python train.py --router_score="softmax" --norm_eps=1e-06 --tie_word_embeddings=true
Below are experts of layer 3 (counted from 0) of a mixture-of-experts language model. Rows are named router (the router's row for the expert), gate (a neuron's input weights, with its number), up (a neuron's input weights, with its number) and show model dimensions 0-159. Each number is 128 + 24 x the weight over its row's rms, rounded and kept within 0 to 255.
After each expert's rows: a language model's description of what the expert responds to. This comes from a sample of Wikipedia text that the model never trained on.

# expert 40
router [174 119 132 111 151 109 143 154 123 146 155 103 106 145 116 134 136  96 169 173 123 157  98  94 148 163 128 123 170 119 143 126  95 104 142 100 121 117 140 131 124 133 135 100 139 143 100 120 141 119 157  97 113 106 152 135 126 102 101  96 151 150 117 137 163 155  71 148  97 153 134 112 111 108 169 132 149 111 151 110 168 145 128 162  81 124 142 150 106 132 104 150 148 155  99 199 147 141 132 117 132 131  75 119 125 132 101 128 115 149 148 127 110  77 130 115 137  95 135  90 126 145 116 136 128 116  97 137 144 134 126 107 119 110 161 157 123 131 116  80 139 135 127 140 101 148 136 110 157  88  94 110 121 141 215  86 139 152 117  91]
gate2 [ 85 126 116 126 149 152 160 143 159 128 139 162 102  96 192 131 125  76 143 134 165 154 148 128 111 172 122 182 119 128 136 125 130 123 109 120 149  96 137 110 144 140  49 128 119 128 110 160 132 163 114  82 113 135 161 143 132 114 122 153 146 106  67 132 127 154 117 124 160 106  88 133 115 144 129 135 121 143 146 157 142 159 158 133 119 131  89 127 116 142 131 120 105 159 150 124 121 142 118 135 137 141 101 146 152 128 104 171 129 115 124 110  97 118 104 108 144 100  89 110 116 113  89 131 145 109 123  89 107 146 111 121 153 129 140  84 150 117  87 104 106 137 128 112 170  78 164 141 128 174 146 112  92 155 157 103 157 117 146 161]
up2 [150  92 112  99 126 156 129 134 196 118 182 105 122 113  51 125 135  99 174 110 132 125 156 105 124 108 124 118 120 112 150 153  78 116 110 139 160 181  89 116 135 143 167 159 126 148 136 180 140 114 110 120 140 136 107 101 173 137 122 113 118 138 176 135 137 118 158 114  93 126 116 117 143 133 128 145 152 157 155  95 131 135 141 136 139 130 136 105 171  92 101 115 131 161 123 179 103 116 103 142  89 114 119 153 117 127 142 156 147 148 108 101 111 114  72 128 126 100 101 137 162 107 144  93  89 136 134 139 155 108 149 121  89 129 120 125 160 160 133 137 137 114 150 108 100  97 124 140 122 121 114 111  95 134 156  92 128 130 160 150]
First words or pieces of proper names, often in table cells, such as New, Car(men), Los, France, Conservative, Allmusic.

# expert 22
router [158 143 128  82 175 152 142 147 114 130 141 167  94 140 128 160  86  90 153  88 161 132 132 162 150 167 128 130 136 127 143 112 109 139 118 126 121 128 143 182 144 122 115  94 149 151  74 119 141 116 144 113 164  93 106 156  95 115  82  96 152 112 157 113 101 174 101 148 130 149 127 127 118 128 144 118 132 119 131 179 170 179 115 149  78 110 138 117 126 117  99 113 172 100 124 140 109 202 112 120 166 141 138 150 139 100 136 104  97 147 105 149 119 106  84 122 118 159 143 118  98 115 126 150 135 130 138 155 144 114 131 112 124 116 144 145 119 151 139 123 128 130 133 126 178 144 123 119 155  97 107 168 169  95 153 128 104 130 120 133]
gate2 [100 136 116 119  91 131 134 145  88 156 112 129 132 133 131 118  83 103 105 115 121 111 172 153 149 160 126 151  91 159 111 147 168 143 141 106 180 158 118 162 150 141 137  94  93 168 121 138 113 107 120 117 169 124 178 164 121 106 115 109 112 128 150 127  93 161 157 129 128 117  98 143 155 148 118 103 110  97 104 114 164 149 160  89 100 146  96 144 152 134 132 121 146  77 126 109 149 185 145 149 154 103 125 151 105 108 129 115  70 141 123 135 108  96 126 167 111 138 156 141 160 130  93  87 152 120 154 116 162  98 128 104 172 165 121 113 124 103 149 111 124 132 106 134 131 141 173 144 125 112  86 143 154 126 123 116 123 159  99 118]
up2 [144 108 112 136 108 144 117 120 159  91 133 133 141 139  76 123 124 148 169 115 130 148 110 125  80 108 135 130 154 128 125 141  95 158 100 147 121  71 110 114  78 141 123  99 129 112 170 142 153 192 120 166 125 125 157 152 112 137 138 118 157 135 115 147 148  99 124 131 116 101 136 150 104  82 144 196 149 155 190 110 108 118 166 153 133  97 120  93 124 109  93 131 147 135 148 127 137 118 140 124  98 144 125 116 145 119 162 133 144  76 128 168 139 136 124 111 179 100 128 137 110  95 161 132 140 135 126 158 133 154 107 137  79 120 118  83 146 150 123 131 110 100 120 121 132  74  94 145 104 119 127  94 118 117 169 150 104 144 151 109]
Capitalized first pieces of proper names that continue in more pieces, such as Mo in Modo and Mohács, St in Straw, Ar in Argentine.

# expert 19
router [143 109 137 130 106 130 112 143 149 127 122 102 139 126 120 111  87 125 121 119 155 144 105  80 114 124 178 120 118 107 137 156 150 182 108  96 122 111 118 118 156 149 128 112 116 103 104 153 139 156 125 149 165 131 155 166 124 121 110 143 135 119 131 140 105  97 143 148 105 158 134 148 145 162 147  96 149 171 133 119 145 127 151  90 155 141 105 118  88 121  86 138 106 138 156 112 103 162 138 102 176 113 149 179 109 107 106 177 136  92 148 142  92 124  95 142 138 150 144 160 108 135 134 107 114 147 120  93 129 113 146 139 146  98 140 198 124 102 151 123 143 115 113 150 111 133  96 121  90 151  78  80 112  81 156 109 171 152 100 163]
gate4 [118 145 141 100 136 135 115 156 121 117 136 115  67 121 138 127 120 118 130 141 160 115 178 121  85 103 133 177  84 104 124  87 145 112 137 145 124 148 138 141 158  99 105 141 141 161 140 167 141 107 145  99 123 140 113 127 133  89 150 102 163 115 142 173  71 121 134 157  94 172  71 106 112 137 129 129 154 155 167 164 123 104 167 136 132 117 123 122  95 130  72 115 119 139 120 103 152 122 127 102 116 168 104 138 113 141 104 137 144 112 138 107  92 117 102 151 103 166 118 101 152 110  83 173 123 115 134 139 136 142 160 135 135 114 162 163 132 109  89 118 135 126 148 171 141  91 139 169 122 114 105 146 150 130 131 126 161 104 173 110]
up4 [141 140 151 135 131 135 146 139 114 129 101 110 118 197 155 129 130 139 136  91 180 119 153  96 161 108 124 135 106 117 166 131 115 115  94 139 112 132 156 141 112 122  67 159 150 104 118 167 148 127 126 130  86 131 135 139 115  93 180 114 127 125 142 138 113 105 115 180 150 134 124 158 152 103 116  97  86 153 159 150 158  86 114 124  95 132 123 148  98 133 160 139 151 126 116 145 109 140 113 117 117 146 137 109 118  88  94 128  90 144 136 143 105 116 135 132 125 142 136 131 183 142 130 127 113 114  55 146  87 140 127 146 167 135 168 114 118 123  58 130 130 169 104 136 146 155  67 126 156 141 102 106 130 127 140 116 150 113 149 134]
First digits of years and numbers after spaces, parentheses or dashes, as in 2015, 2007, 1877, plus mid and Died.

# expert 17
router [112 145  92 113 143 103 111  83 111 102  96 112 111 101 114 151 129 144 131 135  71 120 183  67 110 131 146 179 116 132 193 148 168 150 126 129 118 117 121 115 127 151 151 115 121 128 108 143 135 144 150 163  95  95 116 178 136 105 137 123 111 102 107 121 127 107  91 138 171 153 143 121 102 109 152 128  74 135 134 139 123 141 171 102 124 111 138 145 141 166 114 180 118 116 110 120 104 135  99 128 141 134 109 149 116  87 125 140 104 131 121 131 147 123 161 175 134 160  90 124 143 137 129 185 132  71 137 118 150  98 121 146 126 115 145 142 186 124 136 141 134 116 126  99 143 118 143 129 143 126 111 147  95 142  66 130 141 123 118 156]
gate0 [158 112 159 134 154 114  98  92 143 131 103  95 117 130 138 161  63 133 154 108  98 116 133 166  97 121 120 120 174 129 150 135 139 126 109 160 123 161 118 174 104 132 132 169 140 126 110 120 163 116 126 164 149 129 119 160 180  62 135 158 126 122  99 139  93 148 156 145 154 112 147  68 160 131 122 133 106 132  83 150 139 147 155 134 141 117  91 128 126 160 135 114 102  97 129 138 138 136  81 145 115  96 118 148 163 123 112 156  81 124 133 175 131 112 130 150 147 129 116 116 153 147 125 172 105 108 124 123 111  97 143  92  80 119 113 109 113 125 139 139 147 115 114 122 111 131 123 208 111 113  98 148 106 133 130 138 127 118 102 130]
up0 [148 165 134 132 133 111  78 146  84  72  72 128 137  98 128 118 113 105  96 152  67 116 106 161 172  96 146 125 155  75 139 101 162 102 134 162 126 153 135 133 140 102 144 131 151  77 162 149 125 134 127 148 154 136 153 167 157 118 119 132 130 151 123 119 103 138 127 102 170 114 130  99 143 179 146 123 111 156 149 161 114 146 134 105 130 143 107 119 157 165 146 133 105 110 133 148 145 142 136 135 117 135 121 157 120  94 123 134  86 110 144 146 151 119 117 168  96 147 122 101 133 181 126 167 112 132 138 148 126  84 140 130  71 111 163 110 141  94  98 126 132  93 121 123  96  96 132 116 113 156 130 132 116 146  84 119 128 138 103 137]
Consonant pieces and particles inside Germanic, Dutch and other surnames, such as Schmi-d-t, van der, Côte d', Kr-ull.

# expert 1
router [ 93 109 143 151  99  98 108 112 149  92 110 135 139 134 136 135 137 135 108 119  61 149 122 112 143 156 119  86  90 120 127 115  97 149 138 140 119 120 119 106 108 139 125 105 110 168 146 131  92 144 121 136 150 157  89 104 163 115 168 147 116 168 141 129 142  66 132 124 158 102 144 144 152 123 122 141  95 165 177 133 158  81 130 101 147 158 133 107 136 123 139 159 149  67 109 134 109 120 159 142 128 114 121 150 137  95 123 121 101 173  98 149 132 138 132 175  86 141 107 119  92 151 136 104 116 111 147 158 140 120 105 105  97 138 127 133 141 141  81 147 154 121 150 158 157  98 124 122 121 168 124  85 171 101 146  95 110 147  99 149]
gate0 [122 105 117 156 148 122  59 133 156 153 137 131  99 144 176 112  95 126 108 106 167 148 120 121 159 134 139 132 134 109 139 164 143  99 116 113 141 122 112 121 110 116 131 106 119 137 136 115 143 122 135 171 170 134 108 129 176  96 150 135 113 124 145 127 166 124 125 126 143  97 113 145 134 149 130 123 114 137 155  92 129 148 131  93 117 180 145 150  82 114 105 154 163 108 153 109 152 142 129 120 130 132 133 116 139  89 126 134 143 151  93  58 134 183  91 124 122 136 138 115 140 114 167 112 107 163 145 154 115 128 131 124 141 134 132 163 125 126  95 151 113  92  89 181  95 156  71 132 121 141  57  92 140 133 169 123 128 129  92 152]
up0 [122 134 129 151 115 126 103 121 158 124 119  79 141 160 150 113 150 132 127 144 118 132  98 157 134 149 144 123 119 107 130 120  93 157 131 130 138 141 126 101 100 109 133 140 145 167 154 104 141 108 119 140 149 147  79 153 113 128 121 125 104 134 122 113 204 124 102 107 123 146 117 149 136 105 129 180 115 124 127 102 130 137 144 144 176 112 115 117 141 134 140 149 199 101 142 168 145 116 118 164 107 120  94 157 160 100 142 150 136 118 151 107 143 219  95 143 124  91 135 154 153 107 151  92 140 148 105  91 133  77 116 141 114  82  91 112 105 141 131 114 116 113 106 165 122 162 119  83 136 154  90  96 151 142 124  96 114 142 105 133]
Vowels and short endings inside non-English names, especially Slavic, Spanish and Portuguese, such as Andre-u, Córd-o-ba, Tomá-š, Smill-ie.

# expert 43
router [121  79 163 118  86 167 121 184 120 141 104 153 122  87  90 125 154 163  83 112  99 145 139  98 115  96 121 163 118  80 124  82 100 125 169 160 132 107 116 112 134 143 148 165 116 130 142 119 128 159 156 133 108 122 126 121 183 131 106  92 114 143 137 119 173 142 115 134 163  75 153 137 135 136 125 124 139 119 106 111 119  85 134 147 124 132 127 166 151 124 131 151  92 139 148 158 113  85 132 177 102 147 110 136 126 128 153 147 110 164 151 160 151 109 152 111 149 156  88 138 130 105 156 149 130  91 129 141 129 131 131 111  74 133 122  95 112 119 131 106 149 112  81 167 130 107 102 120 135 114 144 146 134 158 138 149  95 114 164 131]
gate0 [152 128 149 144 111 133 136 127 160 150  90 110 141 122 154 133 114 138 144 117 119 135 161 135 126 100  89 113 143 129 124 134 144 149 113 118 127 102 118 131 147 146 129 121 144 156 118 122 101 153 154 119  86 138 132  90 125  90 109  89 125 140 122 115 121 137 170 108 150 121 110 121 145 149 172 128 117 121 103 134 123 144 170 158 125 156 107 137 106 138 123 102 102 136 124 126 164  93 136 121 107 167 121 158 172 123 128 157 129  95 109 159  94 106 104 108 167 103  79 168  97 146 134 180 108 147 109 114 141 151 144 116 131 201 117 142  83  64 182 118 134 131  83 148 176 108  99 145 111  89 137  86  86 148  91 143 152 137 116 154]
up0 [123 117 169 105 139 107 124 153 149 119  93 150 179  83 117 138 100 114 105 136 129 114 184  95 123 136 115 137 112 152 131 110 151  94 142 128 140  73 145 148 139  99 178 137 153 135 167 145 135 150 157 120  83 117 121 126 128  94  98  78 105 135  95 115 135 168 101 107 142 160 127 112 169 119 142 148 128 125 131 145 118 194 116 155 135 140 112  91 112 170 121 143 125 145  91 168 121  43 109 143 114 180 114 121 152 134 132 128 101 110 142 140 129 132 150 104 145 120 137 160 124 152  99 141 117  95 117 105 140 118 122 114 110 150 112 165 139 104 171 140 112 157 109 142 113 138  82 140 138 104 135 150 131 154 133 114 106 108 100 144]
Final pieces of words and names, such as plural s, ists, les, ency, ology, ren in Darren, dy in Mindy.

# expert 29
router [116 151 134 170 165 164 112 140 162 195  94 112 131 151 116 163 196 148 150 134 154 175 109  95 115 116 141 114 172  92 129 113 135  86 147  99  98 116 142 122 120 125 132  79 106 110 134 139 123  99 107 170 119 139 141 147 133  95 122 137 115 131 125 108 159 143 112 120 110  94 154 127 103 114  73 116  85 162 143 152 110 156 158 119 106 106 101 134 108 167 140 138 156 115 125 113 148 125 190 147 148 130 154 131 147  93 128 126  90 139 129 145 116 111 121 131 135  75 121 133  85 132  94 149 131 132 108 142 135 115 113 134  92 156 124 143 114 167 116 147 129 108 157 104 142 114 167 101 127 123 145 146 141 101 161 151 108 143 153  92]
gate0 [160 141 131 158 130 142 153 132 131 116  85 126 126 162 132 142 125 121 137 128 159  95 157 102 130 110 131 119 168 145 115  77 120 126 156 181 122  76 150 118 154  95 120 144 103 106 147 120 148 125 140 172 133 172 131 110 135 100 124 138 134 119 149 128  95  97 147 102 148 127 135 150 134 131 122  96 102 106 142 127 105 183 151 100 100 123 109 131 137 145 127 151  91 148  98 141 126 129 138 133 128 139  96 175 166 140 117 114 119 111 112 125 118 136 123 175 107 105 128 127 128 166 132 146  69 142 126 136 102  98  40  89 141 173 118 147 172 111 143 145 110  94 163  83 121 126 125 155 125 145 109  56 131 144 112 134 155 121 140 122]
up0 [132 143  81 111 103 107 119 130 131 102 172 125 166 160 104 118 124 125 159 117 139 140 102 146 115 123 110 147 104 132  97 167 109  94  99  86 159 133 151 143 127 110 126 138 150 128 145 144 121 118 144  97 114  93 125 127  94 180 138 139 133  94 138 133 142 103 102 138 119 116 141 105 123 125 171 177 129 144 137 155 184 113 128  96 150 130  90 147 150 104  97 110 125 121 162 161 134 152 152 111 110 138 141 126  98 103 142 130 167 149 103 117 109 103 164 108 100 146 154  87 106 126 113  86 126  98 145 165 153 146 159 181 145  87 113  67 120 149 139 116 145 174 167 133 110 137 152  93 139 116 104 140 138  99  91 135 105 157  89 113]
Opening or middle syllables of proper names, often Germanic, Slavic or Korean, such as Sch-oenaerts, Bre-men, Da-ew-oo, -kov.

# expert 44
router [140 125 134  79 104 149 155 149 141 157 148 145 143 119 109 164 129  82 113 113 164 127  87 140 145 161 135 116 163 146 144 107 107 105 170 121 130 119 123 150 136  80 108 107 130 159  82 136 160 127 100 111 149 123 155 160 107 132  78 137 166  87 131 174 121 157 127 123 140 151 127 184 129 115 119 150 124 111 141 120 139 155 138 113 136  99 115 146 161 135  81 136 158 129 112 159 143  93  88 104  86 159 149 101 158  92 139 159 140 121 167 134 121  97 120  90 170 118 114  92 112 150 114 108 147  79 129 122 155 121 116 102 137 144 105 135 152 102 131 186 121 117 132 143 106 126 162 151 136 110 123 106  93 128 124 142  99 128 174 121]
gate0 [124 144 198 136 113 123 141 164 126 136 161 171 131  90 109 152 143 105 113  90 154 131 150 135 133  91  79 113 151 117 136 134 148 124 139 116 123  88 141 167  84 128 116  99 118 162  88 139 163 121 121 102 123 118 152 151 122 112 149 184 117 127 105 124 154 147 127 175 155 112 134 162 145 116 109 165 133 109 147 104 112 119 168 150 106 128 116 143 122  55 135 133 168 126 134 115 158 113 152 134 118 185 136 130 117 109 110 153 149  91 100 132  94 136  96 106 132 124 120 130 149 135  80 134 113 143  96  62 144 141  85 123 126 126 154 106 129  94 120 124 109 125 158 108 107 124 150 116 102 131 136 140  88 127 146 133 183 120 143 124]
up0 [115 127 154 133 162 111 121 126  93 127 149 139 133 181 150 110 139 125 109 157 105  86 142 134 178 117 177  97 139 130 131 115 104 121  97  77 136 116  92 149 114 117 122 142 110 117  79 149 101 123 106 135 124 118 179  98 134 150 135 146 106 143 146 115  88 154 117 138 130 135 111  96  79 114 128 102 136 131 117 120 120 174 139  87 151 142 129 146  97 105  98 180 132 162 145 103 138 162  94 117 154 116 127  97 160  99  94 155 132 143 116  99 173 153 120 146 153 136 109 113 117  91 131 129 127 126 161  75 148 117 154 154 132 137 170 118  96 135 103 137 204 144 124 158  86 112 167 114 155 127 104 133 146 117 129 143 120 124 137 143]
Prepositions in, for, at, and place-name starts like New, St, San, North, often after line breaks, pipes or headings.

# expert 9
router [122 118 124 116  91 102 154  94 115 114 164 133 151 108 177 104 111 187 110 108 108 118 155 163 155 163 116  84 145 102  99 122 185 142 135 123 143 138 143 130 155 136 173 167 158 141 114  99 139 103 148 105 132 121 148 127 161 129 155 166 148 115 103 120 111 122 143  89 153 122 117 142 144 112 154  74 112 126 139 159 156 155 116 140 142 171 121  92 128 124 115 159  99 119 109 124 118 159 128 131 118  76 155 135 149 115 157 131 127 174 124  85  81 124 140 143 154 105 133 141 142 125 170 129 101 137 152 109 114  96 122 143 117 109 141 110 129 148  91 151 114 114 127 126 112 116 183  90  91 169 126 115 118 143  91 130 122 125 156  77]
gate0 [121 120 175 144 133 160 124 170 124 118 171 161 101  80 161 126 115 137 128 122 154 153 144 166 114  94 137  71 129  98 143 149 152  89 193 133 138 103 115 120 127 155 104 103 159 157 137  99 115 134  96 125 121 139 114 122 135 108 167 138 137 112 121 116  90 115 127 118 164 103 102 158 119 157 133 162 141 103 141 106 108 134  97 154 150 151 123 142 161 131 106 120 129 104 127 129 108 161 140 102 147 144 130 127 129 139 109 106 140 124 114  91 127 146 114 110  85 113 118 134 105 133 109 138 167 137 122 131  97 118 124  71 139 118 125  63 124 122 158 115 110 180 184 154  98 162 140 125  83 134 122 163 138 135 143 112 184 140  84 124]
up0 [128 151 147 111 163 185 117 102 117 115 143 184 110  86 151  79 117 110 120 125 135 132 122 150 152  84 108  94 128 112 119 132 118 147 169 111 150 100 143 157 145 103 144 111 119 137 113  77  98 176 133 163  82 130 123 118 137 130 126 151 136 107 127 120 145 113 133 142 169 116 132 110 141 138 124 151 115 116 170 125 140  99 140 157 124 114  97 122 124 159 109 105 122 110 122 102 153 122 135 159 105 121 104 100 176 144  95 152 153 124 150  67 125 117 134 165 138 139 101  91 102 124 100 182 124 133 156 118 122 130 119  87 138 149 138  61 129 118 130 143  90 126 152 130  84 108 125 150 111 106 130 198 144 135 140 112 172 148 135 127]
Closing = after a person's name in article titles, table pipe separators, and copulas or articles after subjects: was, is, became, a.

# expert 26
router [124  62 149  88  70  99 129 163 137 144 134  96 122 130 104 115 131 105 158  59 128 156 124 141 123 131 156 154 157 133 173 102 158 171 161 163 139 149 108 102 122 123 163 141 111 130 145 148 167 125  99 134 169 127  98 160  92 154 152 131 123  87 116 142 118 117 158 163 119 145 115 148 119 165 163 107  92 143 101  78 112 131 104 114 171 119 156 183 145 103  84 127 113 133 106 138 101 132 128 118 104 115 127 140 130  97 164 146 122 101 137 113 149 147 117 104 108 142 104 136 114 166 106 119 147 103 135 128 116 115  94 116 109 145 129 142 157 112 104 120 101 105 117 121 110 135 154 149 119 152 120 111  87 108 133 102 134 141  98 164]
gate0 [134 113 128  99 154 129 137 110 171 104 129 114 145 107 129 150 137 106 143 110 152 115 116 121 138 107 119 141 137 114 120 158 121 133 154 166 122 124 126 112 126 126 109 122 130 132 136 180 195 131 145 148 130 134 124 160 129 126 165 129 158 108  85 114 156 165 189 149 156  84 139 131 132 142 143 124  82 160 103 174 116  96 149 152 176 111 116 157 173 104 115 143 149 138 125 151 136 123 127 112  97 129 151 148 140 156 142 157 132  95 128 116 108 143 106 150 134 126 128 120  97 156 108 109  66 108  83 128 120 111 106 110  90 134 121 163 140 111 116 159 144  77 147  89 128 113 113  90 113 152  94  81 107 102 105 123 151 162  61 127]
up0 [122 102 147 151 113  90 131 154 187 104 127 127 165 136 134  91 140 166  99 109 158 127 130 123 169  98 152 114 102 165 117 137 132 171 100 123 123 133 120 122 155 114 101  89 105 152 154 144 114 116 135 136 124 145 128 156 145 122 139 113 111 132 161  95 125 124  95  87 134 135 115 125 120 139 104 138 138 136  86 128  87 135 152 115 126 136 122 120 123 111 104 169  69 148 111 116  91 136  48 106 161 105 109 166 115 109 115 190 169 122 135 164  94 196 126 162 106 112  92 150  99 138  86 122 108 131  97 146 140 105 112 117 122  96 147 146 138 146 144 129 132 129 170 133 132 123 118 111 108 163 138 113 136 148 124 141 156 157  99 136]
Prepositions and the article in running prose, especially in, on, from, during and the, often before dates or noun phrases.

# expert 30
router [139 148 175 119 133 119 133  99 107 117 129 162 102 162 125 171 103 118 139 138  60  94 167 133  80 120  89 129 126 125 187 108 100 147 110 138 111 175 147 156 100 127 106 146 121 127 151 133 141 180  70  86 140 110 136 119 127 142  94 125 111 154 127 105 110 143 181 148 107 148 133 124 141 119 100 133 115  93 119 140 161 118  88 175  88 144 114 106 129  97 134 160 157 117 158  67 126 126 101 152 103 138 148  93 137 127 123 156 119 147 117 135 122 119 152 130 165 145 131 116 106 134 149 149 125 160 125 146 106 130  96 159 151 122 120 156 151 130 151 115 131 132 166 135 133 143 124 118 107 106 108 147  87 111 157 122  96 156 169 143]
gate0 [120 152 110 119 161 117  95 147  74 131 154 119 125 150 116  96 147 119 157 108  97 108 111 131 113 130 171 104 136 120 139 122 114 108  97 161 129 131 147 144 147 114 129 139 128 128 174 163 115 131  89 151 105 114 158 118 113  91 188 143 128 101 143  98  97  60 102 105 101 114  60 121 129 154 117 192 136  87 119 173 151 112 117 103 102 144 104 111  94 140 112 154 165 123 153 135 153 136 130 149 116 115 140 117 162 132 142 163  98 106  98 120 119 119 113 155 142 127 144 151 145 172 120 156 122 142 133 122 129 148 131 105 133 113 151 157 121 151 160 137  99 159 122 139 128 169 135 128 121  66 124 139 164 132 152 161 110  92 134 102]
up0 [113 135 110 121 115 140 111  94 150 150 124 131 164 157 178 140 125 144 153 117  87 158 118 129 103 153 143 136 122 147 130 116 134 118 117 106 104  93 157 115 109 103 137 132 122 119 106 158 154 109 142 126 148 118 125 133 131 151 182 123 123  96 159 138 141 114 145 117 163  99 114  85 116  69  98 125  88 182 113 129 120 143 102  90 160 169  99 174 148 118 160 125 151 121  99 152 116 140 178 103 133 130 146 165 107  92 129  78 137 136 129 142 116 143 113 130 105 126 133 158 167 141 126 177 124 111 117 144 135 151 103 150 126 125 107 139 127 141 119 159 183  60 111 132 132 100 174  95 146  82 109 123 110 116 134 124 106 140 129  74]
Capital letters and abbreviation pieces in codes, acronyms and country tags, such as NED, AP, USA, and the periods in abbreviations like v. and a.e.t.

# expert 12
router [149  91 133 136 109 127 100 128  87 106  71 148 140 153 148  80 153  99 140 121 156  96 124 168  81 154 173 146 112 119 166  99 143 143  95 138 155 129 106 112 111 123 114 150 169  99 148 154 114 143 119 104 146 102 178 113 122 110 169 137 129 109 110  75 108 130 150 124 147 149 114 129 135  96 132 149 145 147 141 124 102  75 144 114 124 119  87 148 102 142 118 143 143 112 155 142  96 148 127 135 123 110 104 110 120 114 147 104 140 132 158 115 125 107 131 126 143 107 200 102 119 139 121 128 131 114 154 144 104 154 153 139 175 163 163  94 143 119 150 110  98 105 114 155 122 179 133 146 115 146 157 130 122 155  70  91 142 106 140 111]
gate3 [127 131 169 107 166 131 173 157 118 153 127 167 127 115 136 120 101 119 163 139 113 104 118 112 125 103 157 131 127  87 138 136 130 147 106 122 156 111 161 114 119 168 102 131 115 121 108  96 121 121 124 117 152 121 144 107 178  59 150 131 126 138 179 117 124 157 127 105 153 138 116  81 130 126 138 153 133 143 109 197 181  96 157 104 110 150 129 125  92 144 125 124 136 139  95 154  95  75 137 102 131 131 126 144 140 120 142 129  97 132 138 102 151 100 141 116 134 141 170 154 134 125  84  96 139 125 121 120 108 116 120 133 170 139 119  93 136 122 126 124  96 100 107 122 149 132 115 177 168  99 153  99 197  98  84 107 118 133 157 139]
up3 [145 120 143 139 100 152 127 131 167 154 100 143 112 144 130 164 155 129  86 131 130 145 182 146 128 131 117 139 109 153 130  95 147  87 146 117 113 125 128 199 130 128 148 153 177 160 145 156 125 129 153 119 114 133 124 132  99 145  87 101 150  77 121 133 125 126  92 174 109 111 132 152 110 158 149 120 166 109 156  65  97 171 107 135 142 111 100 145 144 104 127 135 118  67 109 126 135 141 116 160 116 109 125 109 148 107 109 137 155 155 154 114 103 150 107 124 143 125 114 112 137 130 137 108 134  94 149 151 151 129 129  70 129 124 130 126 133 127 134 123  94 143 116 147  87 132  97 131 143 108  80 132 114 110 133 182 138  50 106 142]
Spaces, pipes and digits inside Markdown tables, especially empty cells and header rows of chart, result and election tables.

# expert 3
router [161 123 146 119  80 119 149 146 144 116 172  99  88  90 148  87  88 166 113  98 145 159 109 134 150 138 131 106 111 114 117 146 172 106 133 133 127 132 102 103 181 141 146 107 142 136 174  88 119 107 114 120 156 136 101 118 119 152 119 148 133 114 155 155 114 127 157  85 115 102 101 127 105 141  66 156 108 115 130 135 104 190  91 125 142 158 124 153 143 127 128 169 108 123 141 127 106 102  89 106 130 112 148 112 198  97 134 143 169 151 125 110 116  97 103 109 135 105 124 114 142 156 146  96 156 145 135 138  93 118 107 109 143  99  87 101 138 129 147 149  91 101 126 131 150 119 128 134 122 126 108 106 148 122  97 164 124 147 167 144]
gate1 [133 144 144 127 114 169 136 173 145  94 107 137 144  93 177 136 120 115 179 129 128 102 127 128 115 123 146 140 103 137 114 147 113 137 153 118 169  89 107  88 126 136 143 103 149 103 178  86 105  94 118 150  45 148 121 125 137 128 160 143 145 155 128 117 115 107 133 110 130 120 132 134 131 103 151 168 117  79  95 145 130 159 176 148  98 149 145 123 132 127 132  99 116 121  99 134  98 113 128 153 136 143 157 138 143 155 127 123 168 122  79 141 134 115 103  91 127 136 128 114 102  87  82 126 110 164 127 115 147 135 110 117 159 144 148 103 151 162 121 119  98 115 138 138 121 172  52 128  97 112  87 146 146 134 150 157 130 104 115 126]
up1 [108 139 135 118 143 138 119 171 142 115 130 139 122  90 190 133 122 123 189 133 137 121 112 135 119  99 148 115 142 102 124 158 136 126 144 119 165 100 132 104 114 149 122 129 121 124 179 106 117 133 106 144  87 130 118 122 118 149 141 140 130 175  81 116 130  89 136 125 138  83 107 122 125 112 142 135 132 106 100 115 170 165 170 143 127 134 188 117 148 115 115 156  65 174  82 141 118 131 105 141 154 123 150 128 157 123 127 145 137 148  80 147 121 102 100 121  95 120 118  86 102 103  79  94  88 135 148 137 129 124 129 124 158 137 130 102 159 182 107 126 126 105 144 128 179 160 104 130  99 145 121 131 182 126 158 139  93 127 104 130]
Pipe separators in tables and footballer career lists, slashes in appearance/goal stats, plus linking words like as, until, becoming, named, the.

# expert 18
router [172 140 104 172 114 111  86  86 137 125 182 128 132 125 138 128 179 127 149  84 132 120  92 133  63 122 159 112 124 129 169 149 103 145 144 101 141  84 125 113 159 156 139 143 122 117 116 126 104 159 107 127 143  96 117 126 161 138 113 121 105 137  98 116 159  99 167 149 137 132 150 101 121 140  97 126 121 138 132 146 115 136 142 102 111 144 113 128  94 120 128 131 100 123 145  70 140 130 150 105 147 114 155 160 113 130 155  92 131 124 124 149  93 118  82 111 159 105 123 163 143  92 142 132 139 113 137 156 145  95 171 151 146 117 120 136 151  99 145 105 103 137 115 102  86 112 119 108  66 118 113 100 124 119 179 146 156 152 167  84]
gate2 [126 110 144 145 113 116 120 165 144 138 131 120 147 135 159 190  92 127 125 108 125 133 101 119 149 102 140 163 140 120 102 120 135 164 111 155 109  71 155 121 149 138 149 157  76 154 126 143 154 144 136 105 142 142 161 107 149 145 153 141 149 117 166 119 121 133 159 137 146 153 123 144 111 130  99 121 170 122 108 124  94 117 168 171 125 167 180 120  88 102 111 162 137 164 106  98 125 143 130 123 116 118 127 144 155 122 105  80  68 121  98 119 113 115 143 128 120  79 109 135 127 123 113 129 156 153 108 135 114 112 104 154 117  76 111 107 164 121 141 125 162 110 163 107 144 112 117 166 166 113 101  76 112 117 151  92 129 122 121  71]
up2 [146 137 119  96 159 126 143 126 130 130 140 135 143 112 148 109 137 124 134 149  65 181 182  65 146 139 105 127 123  98 142 141 130 162 179 120 126 147 117 135 149 126  81 135  94 133 104 116 122 121 128  96 146 129 134 129  92 134 110 112 122 167  63 127 119 135 115 100 127 107 119 115 129 144 136 186 109 155 117 123 126  99 165 127  98 110 101 131 153 154 110 124  85 133 126 185 123 133 149 112 129 113 123 115 141 161 138 142 139 113 115 116 106 150 133 114 120 148 128 101 175  92  75 147 147  90 171  84 111 148 141 142 158 155 155 132 106 140 100 161 136 102 166 119 161 144 162 168  94 113 166 137 163 112 140 140 115 122 119 109]
First digit of numbers and years after a space, bar or parenthesis (1990, 10, 2025), plus subject pronouns he, they, which.